config = dict(
    hidden_size=192,
    n_experts=20,
    d_expert=320,
    moe_layers=[0, 1, 2, 3, 4, 5, 6, 7],
    routed_scale=1.0,
    init_std_router=0.0328,
    vocab_size=8192,
    norm_eps=1e-05,
    tie_word_embeddings=False,
    max_grad_norm=0.5,
    batch_tokens=32768,
)
Below are experts of layer 5 (counted from 0) of a mixture-of-experts language model. Rows are named router (the router's row for the expert), up (a neuron's input weights, with its number) and show model dimensions 0-191. Each number is 128 + 32 x the weight over its row's rms, rounded and kept within 0 to 255.
After each expert's rows: a language model's description of what the expert responds to. This comes from a sample of Wikipedia text that the model never trained on.

# expert 10
router [ 85 156 139 162 160 111 123  82  73  96 155 109 148  99 156 135 150 112 134 130  95  82 155 111 129 120 121 161 115 111 168  84 152  94  95 122 148 132 173 131 115 135 127  47  89 149 148 104 168 132 124 135  78 128  93 108  84 192 123 111 145 105  83 118 132 203 172  91 170 161 154 153 185 101 152 154 120 165 107 124 119  89 122 104 171 181 144  95 166 110 149 197 115 128 173 160 140 118 170 160 120 162 169 132  86  98 129 117 119 128 101 140 102 152 143 162 107 215 104 125 139 128 116 119 157  97 175  83 171 123 112 149 117  89  94  94 120 107  61 116 113 157 171  96 185 125 188 134 152  80 144 125 135 109  45 129 108 152 157 141 166 159 166 118  85 101 186 165 167 145 153  69 173 152 142 101 156  99 137 163 113 197 118 184 151  84  74  97 161  97 134 116]
up0 [179 125 129  82 121 161 196 141 134  95 135 123  95 152 165 146 144 120 137 138 121 203  89 107 151 118 138 142  94 105 120 148  73  95 148 103  89 100  80  84 145 121 171 163 172 137 152  73 136  76  77 146 200 112  81 156 140 104 144 104 196  97 122 116 143 104   5 165 160 143 140 114 107  91 131 122 113 141 115  79 159 199  94 136 132 171 158 151 145 138 146 156 114 130 167 179 134 137 146 220 174  91 145 120  69 134 120 160 174 168 113 131 104 122 151 118 131 174 130 134 114 127 141 134 124 129 139  66 199 134  94 129 122 117 145 115 153 151 109 141 127 174 181 131 130 160 144 113 170 104 129 101 129 139 169 125 110 150 177 128 151 143 167  97 127 169  92 147 116 116 125 117 120 157 131 128  90 182 159  10 134 126 107 150 128 149 152 189 131 128 176  95]
Pipe characters and semicolons separating cells in tables, especially header rows, plus small standalone numbers like 1, 2, 3rd.

# expert 8
router [144 130 106 152 116 118 189 186  57 111 143 174 113  91 170 151 110 125  74 151  73 123 136 122 155  87  81 109  98 178  94 135 138 100 123 172 149 138 123 136 109 158 158 147 146  99 111 180 193 171 132  63 156  97 120  84 160 114 117 127 114 119 144 153 110 122  98  65 111 115 134 125 112 103 132 127  68  79 137 157 175 147 151 138 124  83 140 102  95 125  83 155 114 181 159  81 160 127 125 190 104 185 146 201 110 170 112  71 135 153  89 162 122  83  80 130 145 152 133 117 111 119  96  88  78  74  67  99 115 127 160  71 103 133 143 104  83  64 133 156 128 136 120 113 166 133 166 118  96 153 132 187 141 128 143  76 122 191 152 154 168 197 158 152 140 143 143 130  80 154 120 141 109 114  77 118 135 144  97 149 144  75  56 121 109 131 104  74 120  66 139 134]
up0 [111 145 112 125 107 105 184 185 158 145 139  99 117 173 116 105 131 191  93  88  84 143 123 121 122  68 151 187  85 123 112 150 224  95  82 206  86 150 156 122 125 113 145 188 133 122  93 110 139  97  78 106 139 116 113  98  90 155  72 133 164  73 152 174 141 158 146  92 102 113 149 176  99 151 145  53 116 125 105 170 123 111 118 127 147 206 110 139  88 133 143 181 133 146 108 138 138  78 110  82 103 121  62 104 122 122  74 132 123 110  75 141 138 142 106 101  60 181  86 156 141 153 183  87 116 156  70 102 152 174  76 119 131 144 136  90 144 115  87 112 153 149  94 175 140 163 137  94 122 166 121 201 134 104  98 115 119 101 152 148 139  79  66 130 127 164 100 128 139 114 150 153 112 146 167 133 117 125 144 165 115  95 139 154 127  63  85 129 153 114 112 163]
Line-starting hyphens in infobox lists and table dividers, plus role nouns like director, footballer, genus, species.

# expert 1
router [177 162 149 110  94 122 206 107 116 134 130 156 157  67 185  69 114 145 104 150  89 121  94 191 119 123  76 171 123 101 147 142 185 113 132 123 136 123 132 160 123  92  73  87 128  99 114 114 140 183  90 148 115 155 169 158 134 154 138 142  64 194 123 148 140 177  90 183 161 190 174 115 168 134  99 158 120  63  85 119 129 139 140  92  37 120 129 127 145 124 180 123  76 124 119 116 129 124 139  72 116  96 178 141 114 106 191 108 118 175 122  71 134  93  94 154 141 150 134 124  94 158 118 126  90  71 152  97 133 162 125 180 131 100 149  66 135 105  93 159 135 146 123 163  94 111 107 128 167 111 114 125 134 118 146  77 109 129 144 114 158 163 132 123 139 107 141  67 110 147 117  94 162 119 115  80 177 135  98 167 132  91 163 112 131  88 185 129 146  59  74  63]
up0 [145  90  84 183 118 157 163  90 121 114 114 136 216  72 177 167 132 121 169 136 132  36 134 110 170 159 113 120 111 172 117 100 150 165  88 118 139 138 113 147 191  71 115 158  93  70 132 131 121 164 122 152 137 132  98 125  80 113 106 185 140 175 143 147 141 210 117 124 139 123 113  78  95 118 134 104 118 124 120  96 130 117 127 129 134 103 169 126 122  89 111 123 169  57  71 154 100 127  80 188 162 182 149 119 116  87 164 173 132 103 105 117 136 143  83 163 126  92 187 165 103 186 148 100 114  84 156 120 143  91 143  90 112 138 165  88 156 166  46 101 132 115 168 186 104 115  94 121 150 141 136  99  77 107 158 126  60  99  82 143 126 161 146 140 140 134 131  90  86 174 108 122 107 126 118 121 142 159 140 147 175 156 172 146 152 147 174 142 177  92  87 101]
Opening fragments of split words, often consonant clusters such as p, cl, st, fr, res, as in fr-ont, c-ritically, dep-ots.

# expert 12
router [160 164 137 161 123  84  89 183 119 108  78  71 177 187 160 154 127  88 147  96 166 122 104 112 132 141  85 114  98  37 104 115 160  94  89 158 138  97 134 146 124 108 132 107  87 162 171 149 124 142 185 127 116 158 137 153  97 107 110 164 108 107 129 123 104 124 168 100 149 187 142 103 130 117 102 155 171 129 168 136 117 104 102 151 107 133 139 134 124  85 166 160  79 162  68 117 203 109 148 145 110 196 124 148 120 127 104  99  71  56 133  98 102  95 146 139 150 122 151 109 123 160  86 116 127  89 189 144  98  99 131 114 129  80 116 135  99 169 126 114 104 150 129 184 159 159 113  65  91  55 133 169  62 130 115 125  56 111 111 103 150 138  86 147 191 175 108  84 112 189  80 122 168  96  83 151 150 173 139 118 185  89 157 172 129 122 127 106  98 107  96 143]
up0 [124 180 143 139 135 120 122 156 122 148 136 124  99 100 165 121 125 135 132 117 189 147 110 145 127 159 118 195 109 112 168 171  98 109 110 129  59 102 137 114 160 109 123 117  88 122 120 106 127  95  97 131  44 103 165 127 138 180 150 117 136 112 146 149 119 132 114  99 123 191 181 178 113 117  97 124  96 128 173 212 178 156 186 141 144 120 178 105 112 171 167 120  75 102 166  64  65  94  98 111 110 154  72  70 160 114 136 130  80 140  82  84 127 205 218  69 205 135  99 133 126  97 178 102 150 161 102 121 115 114 125 123 100 152 135 136 173 142  69 137 127 116 118 104 161 156  89  98 139 101 184 152 108 177 109 138 112 139 163 126 139  85 172 131 136 151  82 122 165 131 113 105 138 128 106 131  85  53 121 102 127 138  94 162 148  74 131 124 126  95  77 167]
Articles and possessive determiners starting noun phrases, mostly the, a, The, his, its, often after prepositions or sentence starts.

# expert 15
router [107  90 108 138 171  84 124 160  93 112  93 172 153 129 116 129 101 130 144 145  86 160  91 171 139 100 116 162 105 112 139 177 109 151  97 177 144 100 130  88 110 162 198 160 116  92 181 150 174 115 145 106 122  98 116 124 174 163 133 167 148  97  62 144  66 119 172 162 157 127 100 159 137 150 112  60 114  94 144 154 112  86  97 109 101 134  74  74 117 115 123 155  78 114  82 162 113 122  96 101 143 114 143 133 109 109 161  75 107 135 159  87 147  81 106 181 183 103 114 121 118 104  96 150 118 151 126  84  47 203 153  71 149  66  98 143  63  90  77 162  57 113 129 167 141 182 102 135 134 173 150  96 102 104 151  98 176 131 145 152 132 100 150 196 126 199 143 137 129 135 156 150 161 165 122 148 157 132 156 138 134 124  69  89 120 152 164  91 111 153 140 122]
up0 [161 210 119 106 110 133  99 162  69 132 101 141 113 175 117  93 117 165 154  89 169 104 108 125 180 116  73 172 153 103  65  95 156 104 146 156 139 135 138 111 159 239 152  63 142 150 125 201 122 154 176  68 158  79 138  95 105 126 111 124  95 160 137 146 138 112 145 115 112 130 152  78 111  59  68 161 172 140 104 118 146 114 100 164 127 124 102 188 124 172 140 145 127 118 121 120 105 136 165 169 150 111 145  95 140  82 149 101 136 153 161  96 129 149 146 153 173 155 100  91 173 164 182 109 117 109 136 131  99 101 174 143  76 103 210  70 138 135 121 112  96  77  75 143 142 124 123 188 108 158 102  98 168 135 186 159  91 109 102 117  76 127  86  94 118 180 144 100 124 134 133 119 111 180 120 112 131 133 120 116 167  97 111 150 129 109 200 128 155 130 151  93]
Suffixes ending words, such as -ion, -ing, -s, -ate, often in organization names like Aviation Administration, and nouns like Arts, Sports, Health.

# expert 11
router [176 163 166 148 111 137  73 147 133  96  87 146 137  99  89  87 172 140 175 132 143 125 118 104 110 156 132  80 128 120 158 153 133  53  84 162 124 133 122 198 115  79 174 132 132 101 103 140  93 142 107 141  75 125 144 126 129  90 150  97 129 127 181  96  63 147 146 116 115  59 100  91 101  96 105 148 140 130 160 145  92 172 165 106 134 159 140 165 174 126 127 119  77 182  91 186 178 106 133 176 109 125  88 115 153  59 126 130  54 105 141 106 120  95 133 137 116 112 175 127 141 109 102 140  90 135  81  91 100 137 142 168 166  86 213 121 159 110  83  99 170  98  78 130 143 128 128 155 136  82  52 179 129 139 144 104 128 168 111 200 189 131 164  67 116 100 128 113 137 122 113  99 162 119 115 141 144 178  91 122 105 133 111 144  87 145  83 154 167 162  62  98]
up0 [136 142 139 166 197 128 138 102 118 104 124 161 134 111 119 113 142 153 122 104  75 137 131 131 102 102 151 130 111 112 138 158  87 169  89 115 111 184  87 128  99 142 156  76  93 115  78 148  71 115 123  75 183 200 108 111 145 178  47 141 124 122 155 149 117  95 158 112 101 119 145 130 127 166 120 138 153 142 144 119 105 105 147 182 158 144 103 141  93 127 142 109 110 195 147 175 108 168 157 187 128 109 135  87 104 158 122 115 155 127 144 177 157 158 144  91 122  75  74 153  80 116  72 122 174 116 130  96 129 140  79 134 152 162 147 158 131 122 172 106 130 110 196 157  86 148 131  85 136 133 123  98 160  94 166  93 148  94  98 173 132 116 181 189 159 203  74 123 134 122  84 123  59 233 146 133 125  44 118 154 123 155  71 180  97 111 144 149 134 140 105 157]
Opening parentheses, hyphens, quotes and pieces of foreign or unusual names, such as Mc, Kh, Ch-ap-ala, C-th-ulhu, Rep-ub-lican.

# expert 2
router [ 99  96 123 163 153 134 162 145  85 151  81 184 127 115 170 155 129 135 156 174 168  64 107 162 132 132 136 152 128 136 130 117 162  98 159 118 105  94  65 157 150 116 106 156 157 100 200 132 147 112 133 110 105 164 131 125 139  87 146 106  75  90  54  78 134 132 133 161 151  91  78 130  71 109 119 159 129 181 159  98 128 121 127 117 134 135 172 153 140 126 102 127  86 126 135 113 222 100 153  98 146 161 208 124 101 163 144 156 168  94 145 146 165 152 101  81 112  94 168 148 110  86 163 161 127 149  97 154 183 131 179 160 121  93 140 145 101  53 112 118  71 173 126 137 135 169  83 111 138 112 103 147  85 153  83  66 125 148 162  97 120 168 147 110 137 111 134 137 137  59 197 145 181 137 100 108 135 169  97 170  96 105 195 124 152  95  88 103 166 128 125  65]
up0 [143  80 100 106  95 134 137 105  71 118 116 153 132 129 136  88 173 152 107 196 126 168  84 105 133 139 125 160 177  81 153 135 116 111 127 139 130 122 145 166 163 160 132 198 152  47 110 151 174 108 155 112 126  74 101  82 130  83 148  98 128 141  14 110 127 105 116 119 150 127  50 177  57 138 161  82 120 117 119 125 141 149 150  94 131  94 137 160 121  84 153  95 141 168 162 176 125 137 124 103  90 106 171 139 119 133 137  55 168 156 136  81 172 128 134 167 139 140 179 145 192 169 126 149  73 127 122 106 168 127 136 127 116  71 188 125 150 126 140 133 139 122 151 156 175 175  84 139 167 134 129 115 194 123 154  92  89  95  91  99 155  97 102 133 131 178 140 125 138 131 110 176  86  72 117 123  89 127 148 130 125  66 108 160 132 171 158 125  92 175 171  81]
Digit chunks, minus and plus signs, currency symbols inside numbers in tables and measurements, such as 1,429 m, 68.90%, $, ±.

# expert 6
router [139 147 161  96 166  53  79 136 136  92 109 112 170 121 158 130 170 151  92 181 132  96 129 124 204 100  92 118 126 203 159  87 168 184 124 137 153 122  98 136 134 126 138 133  59 139 119 160 149  94 101 165 100 184 154 123 156 113 122 118 163 121  95 144 106 149 119 133 123 106 136 171 162 123 143 155 124 132 158  68  73  78  90 115 183 114 193 102 159  90 123 160 140 150 131 115 137 106  85 102 131 191 112 134 176 141 110 116 126 137  92 163 144 108 151 148 169 106 100 155 144 188 106 134 112 100  97 136 148  60 118 153 149 126 131 118 172 113  60  90 147 127  96 132 159 154  93 112 152  66 119 167  84 115 178 108 116 124 143  53 139 128  91 154 124 224 120 170 152 125  65 103 106 139 134 128 132 101  56 183 155  85 135 122 119  87 138  74  99  70  88 116]
up0 [116 128  98 104  91 150 157  94  71 147 128  92 157  97 142 137 202 140 154 128  75 148 114 167  62 151  98 115 154 159 135 117 139  52 125 120  58 154 117 138  67 153 120 148 123 167 165 154 190 157 116 108 144 152 121 116  91 145 125  79 130 122 147 141  99 105 197  73  99 120  70  90 158 151 111  71 113 139 151 101  98 129  97 172 162 189 165 145 113 104 118 148  99 163 127 110  74 123 115 149 132 109 152 167  70 183 199 154 168 166 183 105 142 136  92 140 161 134 121 122 102 111 126 176 164 118  77  87 118  89 127 157 114 158  75  54 128  81  96 142 134  93 144 138  98 127 163 138 110  92 160 143 101 189 132 152 112 128  87 130 150  98 120 129 125  87 111  94 143 123 118  92 156 105 133 145 123 118  64 158 209 145 132 127 125 124  93 136  84 161  66 198]
Prepositions and linking words after a noun or verb in narrative prose, such as of, for, in, during, against.

# expert 0
router [151  97 130 156 113 126 132 150 156 113 144 183 122 131 177 157 192 151  82 132 197 102 116 102 150 143 125 192  97  80 123 115 119  95 116 188 161  67 140 100 131 104 192  87  91 155 151 126 104 163  86  92 104 154 127 173 111 151 118  87 151 118 116 110  68 109  83 122 153 168 139  80 172 149  95 154  66 164  95 153  84  72 171 141 151 141 172 169  64 132 132 121 116 175 117 138 193 144 181  91 124 162 125 144 139 161 125  88 106 141 124 127 150 107 158 147 154 119 130 134 128 148  51 134 138 110 156 113 142 197 191  75 139 116 164 170 105  53  70 182 137 125 128  83 129 131  51 115 118 122 150 144  55 146 154 127 137 152 159 145  97 108 137 117 128 125  73 144 161  95 134 107  95 120 132 161 143 101 120 149 134 194 108  95 158  60 136 113 115 154 108 128]
up0 [107 112  96  88 163  92 104 116 120 104  97 122 125 170 159 148 118 148 130 155 128 121 100 134 165 131 110 130 151 116  98 153 148  93 113 143 254  94  73 147 134 103 185 109 177  93 171 135 118 201 214 131 136 160 146 166 171 166 167 143 106 107 130  89  71 153 192 139 144 171 119 163 119 163 172 146 126 176 123 120 126 168 138 108 124 122 200 148 121  83 178 137 145 185 143 113 125 130 131 140 130 138 144 132 129  91  89 102 151 108 169 139 117 159 132 120 104 166 121 113 148 179  95 147 101 131  94 121 154 111 165  86 106 147 180 151 119  99 117 136 110 180 120  98 103 113 121 142 141 131 119 136 133 148  33  98 131 149  39  98 195  56 158 167 141 113 110 200 161 190 151  80 127  88 158 149 101 167 152  85 124 137 135 149 114 144 185 156 147 122 145 125]
Capital letters, acronyms and country or organization names in sports honors lists and results tables, such as USA, Championships, Sweden, FIVB.

# expert 13
router [130 166 150 128 163 162  83 110 109 132 136 151  89 112 149 111 110  95 136 125 149 129 109 119  93  74 129  97 179 115 149 126 173  93 109 115 181 158 130  71  86 146 136 160 138 157 149  92 115 125 211  80  86  67 116 129 140  68 137 145 145 134  81 121 124 144 101  74 114 121 138 147 102  77 120 173 126 111 177  68 157 124 150  88 119 160 159 185  87 100 102 135 140 175 133 129 173 138 119 139 129 117 114 183 143 109  90 118  94 162 143  47  73 116  72 185 169 137 156 176 163 138  51  76 126 151 100 138 111 123 170 135 133 112  97  89 131 161 120 121  91 131 125 138  85 111 141  83 108  57  78 140  75 147 140  89 119 119 131 125 104 108 162 143 157 146 112 164 136 111 122  97  97 174 160  64 113 126  68 203 130 132 171 184 115  64 124 149 118 146 111  53]
up0 [121 102  97 172 163  94 180  82 157 153 169 156 136 148 100  79  81  76 148 142 118 150  58 103 113 140 134 117 122 163 164 163 139  89 165 153 147  98 102 146  74 131 165 133  72 138 162 174 111 125 152 161  76 112 155 117 159 125 136  94 148 141 115 113 113 130 187  70 135 134 158 107 101 122 153 120 131 156 182 165  89 104 166 174 141 142 125 137 142 126 165 147  90 111 136 154 139  47 122 137 130 105 147 133 105 125 119  44  88  91  38 195 144  98  67 154 125 109 195 176 162  95 176 144 125  91  92 108 113 174 113 165 143 148 115 151 131 108 164 153 101 108 158  56 101 168 144 194 103 119 114  73  83 120  73 143 186 113 111 128 172 124 105 139  89 115 167 181 173 137 163 150 114 161 151 118 156 160 105 132  96 119 150 146 126 100 117 154 101 169 134  83]
Periods, closing quotes, question and exclamation marks ending sentences, decimal points in tables, and common first names such as John, William.

# expert 14
router [160 161 144 140 162 156 130 171 145 105  94 146 130 124 159 158 201  74  82 155 124 165 160 131 121 122 126 142 154 165 186 191  97 165 128 158 125  84  81 106 137 104 231 151 122  68 127 132 122 112 171 115 125 163 132 133 164 183 154 177 150 146 118 127 189 215 143 114 157 133 114 148 165 109 152 125 137 120 123  81 160 105 149 132 143 172 136 145 147 121 166 173 129 133 129 106 184  69 130  99 152 148  88 177 130 170 153 104 136 175 146 135 176  98 128 160  71 110 138 112  87 178 131 148 145 163 130 132 119 142 112  83 158 141 143 126 146  81 132 152 173 152 137  89 141  90 207  83 115  39 116  89 112 127 147 134  87 148 182 130 102  89  71 134 183 122  85 164 101 135 143 149  98 183 112 117 104  92 144  96  92 143  75 160 109 146  91 124 150 136 101  74]
up0 [ 94  76 143 155 139 153 106 103 103  90 108 135 117 148 154 114 123 109 148 117 133 126 108 142 130 141 162  76 118 117 109 141  91 213 140 117  91 136  45  69 134 122 123 204 115 184  97 100 161 140 123 114 126 123 127 187 113 192 144 184  94 110  77  88 137 134 117  93 101 112 113  83 133 138 157 150 112 209 116 113 137 114 135  98 189 137 115  99 135 157 153 131 223 151  78 163 218  95 110 148 119 145  59 121 107 160 135 110  93 119  82 101 114  71 162 108  96 128 103  64  72 180 139 163 122 184  64 135 119 117 117 133 136 146 126 147 114 133  44 103 177 125 115 193 133 129 135 140 145 124 113  96 138 182 130 132 103 149  79 141 180 133 136 160 114 170  88 159 141 146 121 118 127 139  99 192  94 129  83  89 105 130 138  94  98 106  92 106 136 144 104 110]
Word pieces inside Spanish, Portuguese, Italian and other non-English personal and place names, such as Román, Gonzalo, San, José.

# expert 4
router [ 84 138 119 159  96 124 104  98 176 136  88 113 152 136 174 157 112  90 196 123  87 114 149 161 148 145 119 130 110 115 112 120 114 118 103 170  84 115  62 112  89 149 157 151 157  90 184 139 106  94 104 143 164 101 159 194 171 137 128 109 133  85 173 181  98 113 126 160 143 121 129 150 148  69  95 102 125 152 108  92 132 129 136 170 112 122  90 141 112 100 160 191 153 160 125 103 106  88 162 156  74 160 142 150 131 163 100  96  90 123  95 107  64 134  98  98 115 133  93 147  77  87  83 159 119  74 180  95  93 107 155 158 111 130 134 124 115  80 106 175 133 114  58 146 130 101 113 109 137  97 113  79 102 153 141 161 205 146 167  73 135 125 115  97  98 128 100 140 135 145 189 113 171 171 139  73  92 157  98  75 143 142 117 112  74  64  82 166  38 114  79  96]
up0 [120 192  96 123 183 114 185 143 147 134 175 152 145 105 166 158 117  86 155  95 169  73 152 144  86 119 169 108 104  99 127  76  59  61 132 164 174 149 124 151 116 109  87 125 125 141  99  48 201 111 107 171  85 137 159 184 145 122 139 161  86 156  71 131 139 174 169 106 117  91 165  81 186 113 139 104 130 148 154 178 122 164 181 161  87 102 144 165 174 180 176 139 117 189 169 126 137 117  55 145  98 121  97  91 149  86 108  80 118 150 105 123 112 164  87 163 145 114 113 138 147 139 160 160 139 117 126 145 111 167 119 180 123  73  83  99 144 155 148 147  66 119  90 125 100  76 151 116 134 102  86 110 120  95 128 165 149 138 116 167  96 122 118 120  74 142 118 122 107 124 182 116 142 183 107 121 154 114 124 157 148 184  70 113 132 143 112  84 120 144 159 121]
Word pieces inside German, Scandinavian and other European surnames and words, such as Nietzsche, Grünigen, von, ä, -kov.

# expert 5
router [148 169 151 148 152 185 102 108  99 100  91 182 153 111 125 194 141 164 167 188  97 114 117 204  80 142 172 132 122 153 113 169 118 180 131 102 110 141 113 102 120 133 177 158 175  82 127 120 155 100 193 103 105  99  99 113  65 153 139 163 147 134 101 132 118 109 126  55  82 138 106  48 164 107  97 183 120 146 122 127 108  77 131  93 162 124  92 155 141 105 169 136 130 123 104  92 115 144 112 183 180 125  98 173 161 100 173 162 146 142 145  97  43 158 146 114 138 120  92 151 122 166 193 151 165 169 177 152 147 116 140 123 171 105 117 133 117 135  67 115 177 161 132 110 122 148 142 102 147 154 118  87 153 129 138 110  87 110  81 106  52 194 141 125 144 166 104 101 146 103 130 119 181 135 110  92 147 158 132 128 194 154 123 104 111  88 135 159 111  49 128 124]
up0 [201 127 159 170 161 143 109 108  89 137 107 144  79  87 194 115 143 119 132 135 164 134 109  67  84 145 156 154  99  91 141 104 150  70 102  82 113 177 134 191  87 109 114 130  90 136 103 156  70 142 161 116  85  66  74 197 117 125  83 103  68 154 122  97 118  89 136 132 134  74 106  79 152 107 109  78 140 161 166 141 119 153  85 131 139 167 136 156 129 158 148 132 178 141 141 110 121 100 115 126  80 114 135 130 138 129 155 189 106 115 147 148 108 119  90 157  53 108 190 153 141 113 123 118 179 100 172 159 111 105  95  85 165 146 172  98 127 124 119 147 195 193 165 105 193 122 121 183 129 113 107  97 175 198 133  80 159 138 132 124 111 145 137 176  86 105 128 161 119 108  74 114 142 164 141 131  92 117 124  79 158 121  61 111 115 143 105 151 115  72 111 140]
Inner syllable fragments of split words, such as ne in intercon-ne-ctions, din in pen-din-g, ali in batt-ali-on; also pronouns he, they, you.

# expert 16
router [142 150 146  75 105 114  76 142 101  63  85 143 184 152 204 123 142 110 106 206 144 152 145 136 162 152 165 160 170 136  96 113 149 111 130 140  86  95 174 113 136 110 139 132  78  53 115 133 103 159 165 102 101  87 118 153 113 162 151 176  78 136 171 102 104 154 179  99  97 117  98 183 171 148 132 128 117 147 131 167 113  92 125 132 125 150 110 214  77 107  98 120 152 109  77 136 136 146 124 148 146 122 152 114  87 152 163  74  71 104 111  97  70 116 179 111 150 207 138 111 199 145 157 157 142 186  69 123 131 108 110 155 141  93 119 152 152 113 131  95 154 116 106 181 123 164 128  49 110  97 153 170 122 126 127  83 113 136 143 141 176 161  88 157 183 134 135  37 168 192 107 120  99  90 125 145 139 150 112 138 126 138 125  96 125 106 107 144 113 141 126 101]
up0 [101  96 124 118 126 155  89 127 147 137 128 146 144 146 166  70 119  73 103 158 133 167  96 128 133 135  90 139 177 125 137 120 131 202 137  90  67  72  90 155 123 165 131 100 147 137 118 108  79 175 137 144 124 116 141 147 105 114 143 165 115 116 115 171 148 111 125 186  73 190 129 129 108 128 104 131 153 140 120 159 140 173  95 144  67 117 158 129 100 117 114 244 140  69  95 123 182 114 109 166 159 147 150 194  96 133 133 147 148  93 124  87  80 105 160 125 137 108 127  72 130 129  85 105 122 147 151 133  67 203 142  81 159  91 145 155  87 133 100 124 170 146 139 159 161 194 125 112  91 109 114 117 145  93  71 174 156 103 169 162 170 126 114 161 213 145 125  99 123 137 125 167 165  60 139 177  79 128 135 160 179 133 137 167 113  75 123  81  99 163 102 149]
Commas after a place or name before further detail, such as Prahova County, Romania, plus taxonomic endings like -idae, -ensis.

# expert 18
router [146  68 164 119 119 169 137 150  65 146  78 159 168 151  96 193 141 112 110  80  57 112 118 137 148 133  55 105 147 141 151 126 176 134 137 186 125 152 129 164 111 194 115  95 145  75 171 123 171 142 127 139 127 101  85 169 140  88 120 155 125 160 107 128 151 158 156  58 150 135 188 140 154 136 158 104 137 118 178 143 103  75 193 128 105 141 119 105 110  86 166 134  80  90 127 168 142 115 139 142 118 169 101  89 147 111 175 153 105 132 135  87 113 116  85 103 191 109 123 150  60 142 108 177  96  76 102 122  91  79 121  98 155 117 101 122 153 136 118  75 100  81 162 165 140 170  81 166 138 142  60  96 136 186  97 100 157 158  81  94  97 200 122 121 122 144 194 136 103 155 124 131 118 124 104 147 104 143 132 127  92 152 110 114 143  93 123 114 109  61  82 168]
up0 [173 147  87 122 109 104 222 111 116 141  98 111 192 159  95  97 126 190 121 137  99 119 125 179  70 156  66 159 185 201 109  94 166 114 137 168 108  95 123 130 159 201 196 176 139  90 131 103  66  88 147 169 105 119 166 166  98 105 133  66 107 133 140 126 171 147 127 120 135 165 193 153 166 104 113  71  63 116 145 100 150 146 124 141 115 134 106  92 136 109 172 141  69 180 139 115 134 131 153 162 130 150 129 115 115 142 143 148  58  71 160 133 185 120 106 100  87  92 140 146 138  91 111 120 141 122 155 119  88  69 141 133 126 175 100  97 125 130  75  78  63 103  90 157 138 117 103 165 125 146  55  99 138 129 133 111 128 115  95  83 113 142 143 127  88 116 110 112 145 129 113 154 147 124 107 127 145 151 105 115 119 135 124 165 186 103 204 162 136  90 146 139]
Middle word pieces ending in consonant clusters within longer English words, such as Repres-ent-ative, require-ment, simult-aneous, Candidate.

# expert 3
router [118 148 126 125 149 122 101 120 113 109 149  91 100 146 129  99 126 128 118 152 132 136 124 141 122 141 134  95 122 118 124 139 205 133 134 144 152 146  24 120 105 169 121 180 169 108 130 131 123 153 102  98 176 198 104 116 113 121 104 121  74  90 120 131 132  69  99 124 104 130 155 147 114 167 160 126 181  95 121 157 120 109  86 179 108 156  90 127  88  80  84 115 126 169 139 113 167  58 106 179 125 166 121 162 125 122 172  86 111 146 192 149  59 114 171  94 117 111 137 167  70 134 180 198  69 114  65 115 164 113  98 157 100  76 169 129 149 144  92 129  84 160  77 161 150 146 116 108 174 137 106  78 150 110  94 104  58 156 122  89 153 158  94 162 127 114 111 192 161 125 121 131 181 185 106 160 137 132 109 138 136  54 117 172 162 134 141 118 134  66  62 121]
up0 [109 127 135 129  90 146 102 141 114 115  62 102 175 207 125  93 120 137  97  97  88 102 130 130 123 149 184 105 108 121  81 122 151 154 102  70  88 141 116  83 148 119  55 105  69  98 148 131 123 199 123  89  91  94 128 121 176 116  94  61 119  46  91 138 151 123  98 111 129 107 113 156  72 181 132 103  84  96 135 118 115 142 146 142 120 165 126  86 176 145 148 145 137 127  95 119 102 167 131 126 130 169 135 197 116 159 156 154 109 110 147 170  98 132 127 112 149 164  95 109 122 149 138 100 170 122  96 171 110  92 155 109  83  77 110 172  78  73 165 140 174 157 143 146 119 122 115  59 104 145 147 137  53 147 183  57  91 102 146  82 159 149 114 135 116 164 110  55 183 131 112 132 195 123  99 110 160 168 140 126 104 113  75 151 129 144 105 152 138 163 139  76]
Connectives and modals joining phrases or ranges, such as and, to, or, but, than, would, plus month names in dates.

# expert 9
router [100 203 130 115 134  95  88 160  45  85 138  84 144  92 146 152 154 151 121 134 145 154 112 101 171 144 114 190 153 161 129 150 181 129  46 149  76  70 147  99 109 124 104 185 142 109 128 166  78 208 121  77 181 144 129 114 123  69 172  91 144  83 100 134  88  84 129  89 117 167 134  88 109 112 133 109 119 117 140 120  77  82  94 154 100 122  89 186 128 101 123 121 109 120 132  56  99 111  69 106  94 123 127 142  85 151 111 123 126 123 138 139 161 106 113 143 182 144 191 115 102 130 121 143 125 115 120 113 113 127  99  88 156 130  69  66 135  71 150 139  71 195 155 160 139 155 142 124  93 122  34 149 110 104  98  86 114 120 137  71 147 128  75 112 116 160 115 110 140 159 165 113 132 137 120 181 142 156 140  97 179 108 148 151  91  96 165 115 130 118  95 122]
up0 [151 113 111 121 112  51 120 120 100 123 110 118 104 152 125 139  82 117 135 110  63 139 127 173  95 208  86  85  97 110 118 137 141 112 107  93 108 124 134 127 138 120 114 125 157 112 100 156 144 114 101 116  84  98 119  62 135 104 113 130 130 111 142 104 180  92 151 123 156 142 147  92 107  94 156 110 125 171 168  93 125 142 146 177  71 197  70 110  95 172 158 141  87 134  98 139 127 131 138 112 165 199 120 141 147 116 227 127 177 122 126 162 146 138 123 147  99 200  98  74 155 129 120 109  93 116 151 127 134 142 154 147 152  98 104 187 158 188 163 157 117 131  93  56  96 161 105 145  74 119 128  65 126 156  71 141 101 204  67 132 136  75 153 126 144 142 154 216  82 176  99  92 142 133  86 123  79 122 130 146 115 134 102 145 132  81 143 144 140 200 115 163]
Adjectives, numerals and quantifiers before nouns, such as several, many, British, first, two, and nationality endings like Palestini-an, Caribbe-an.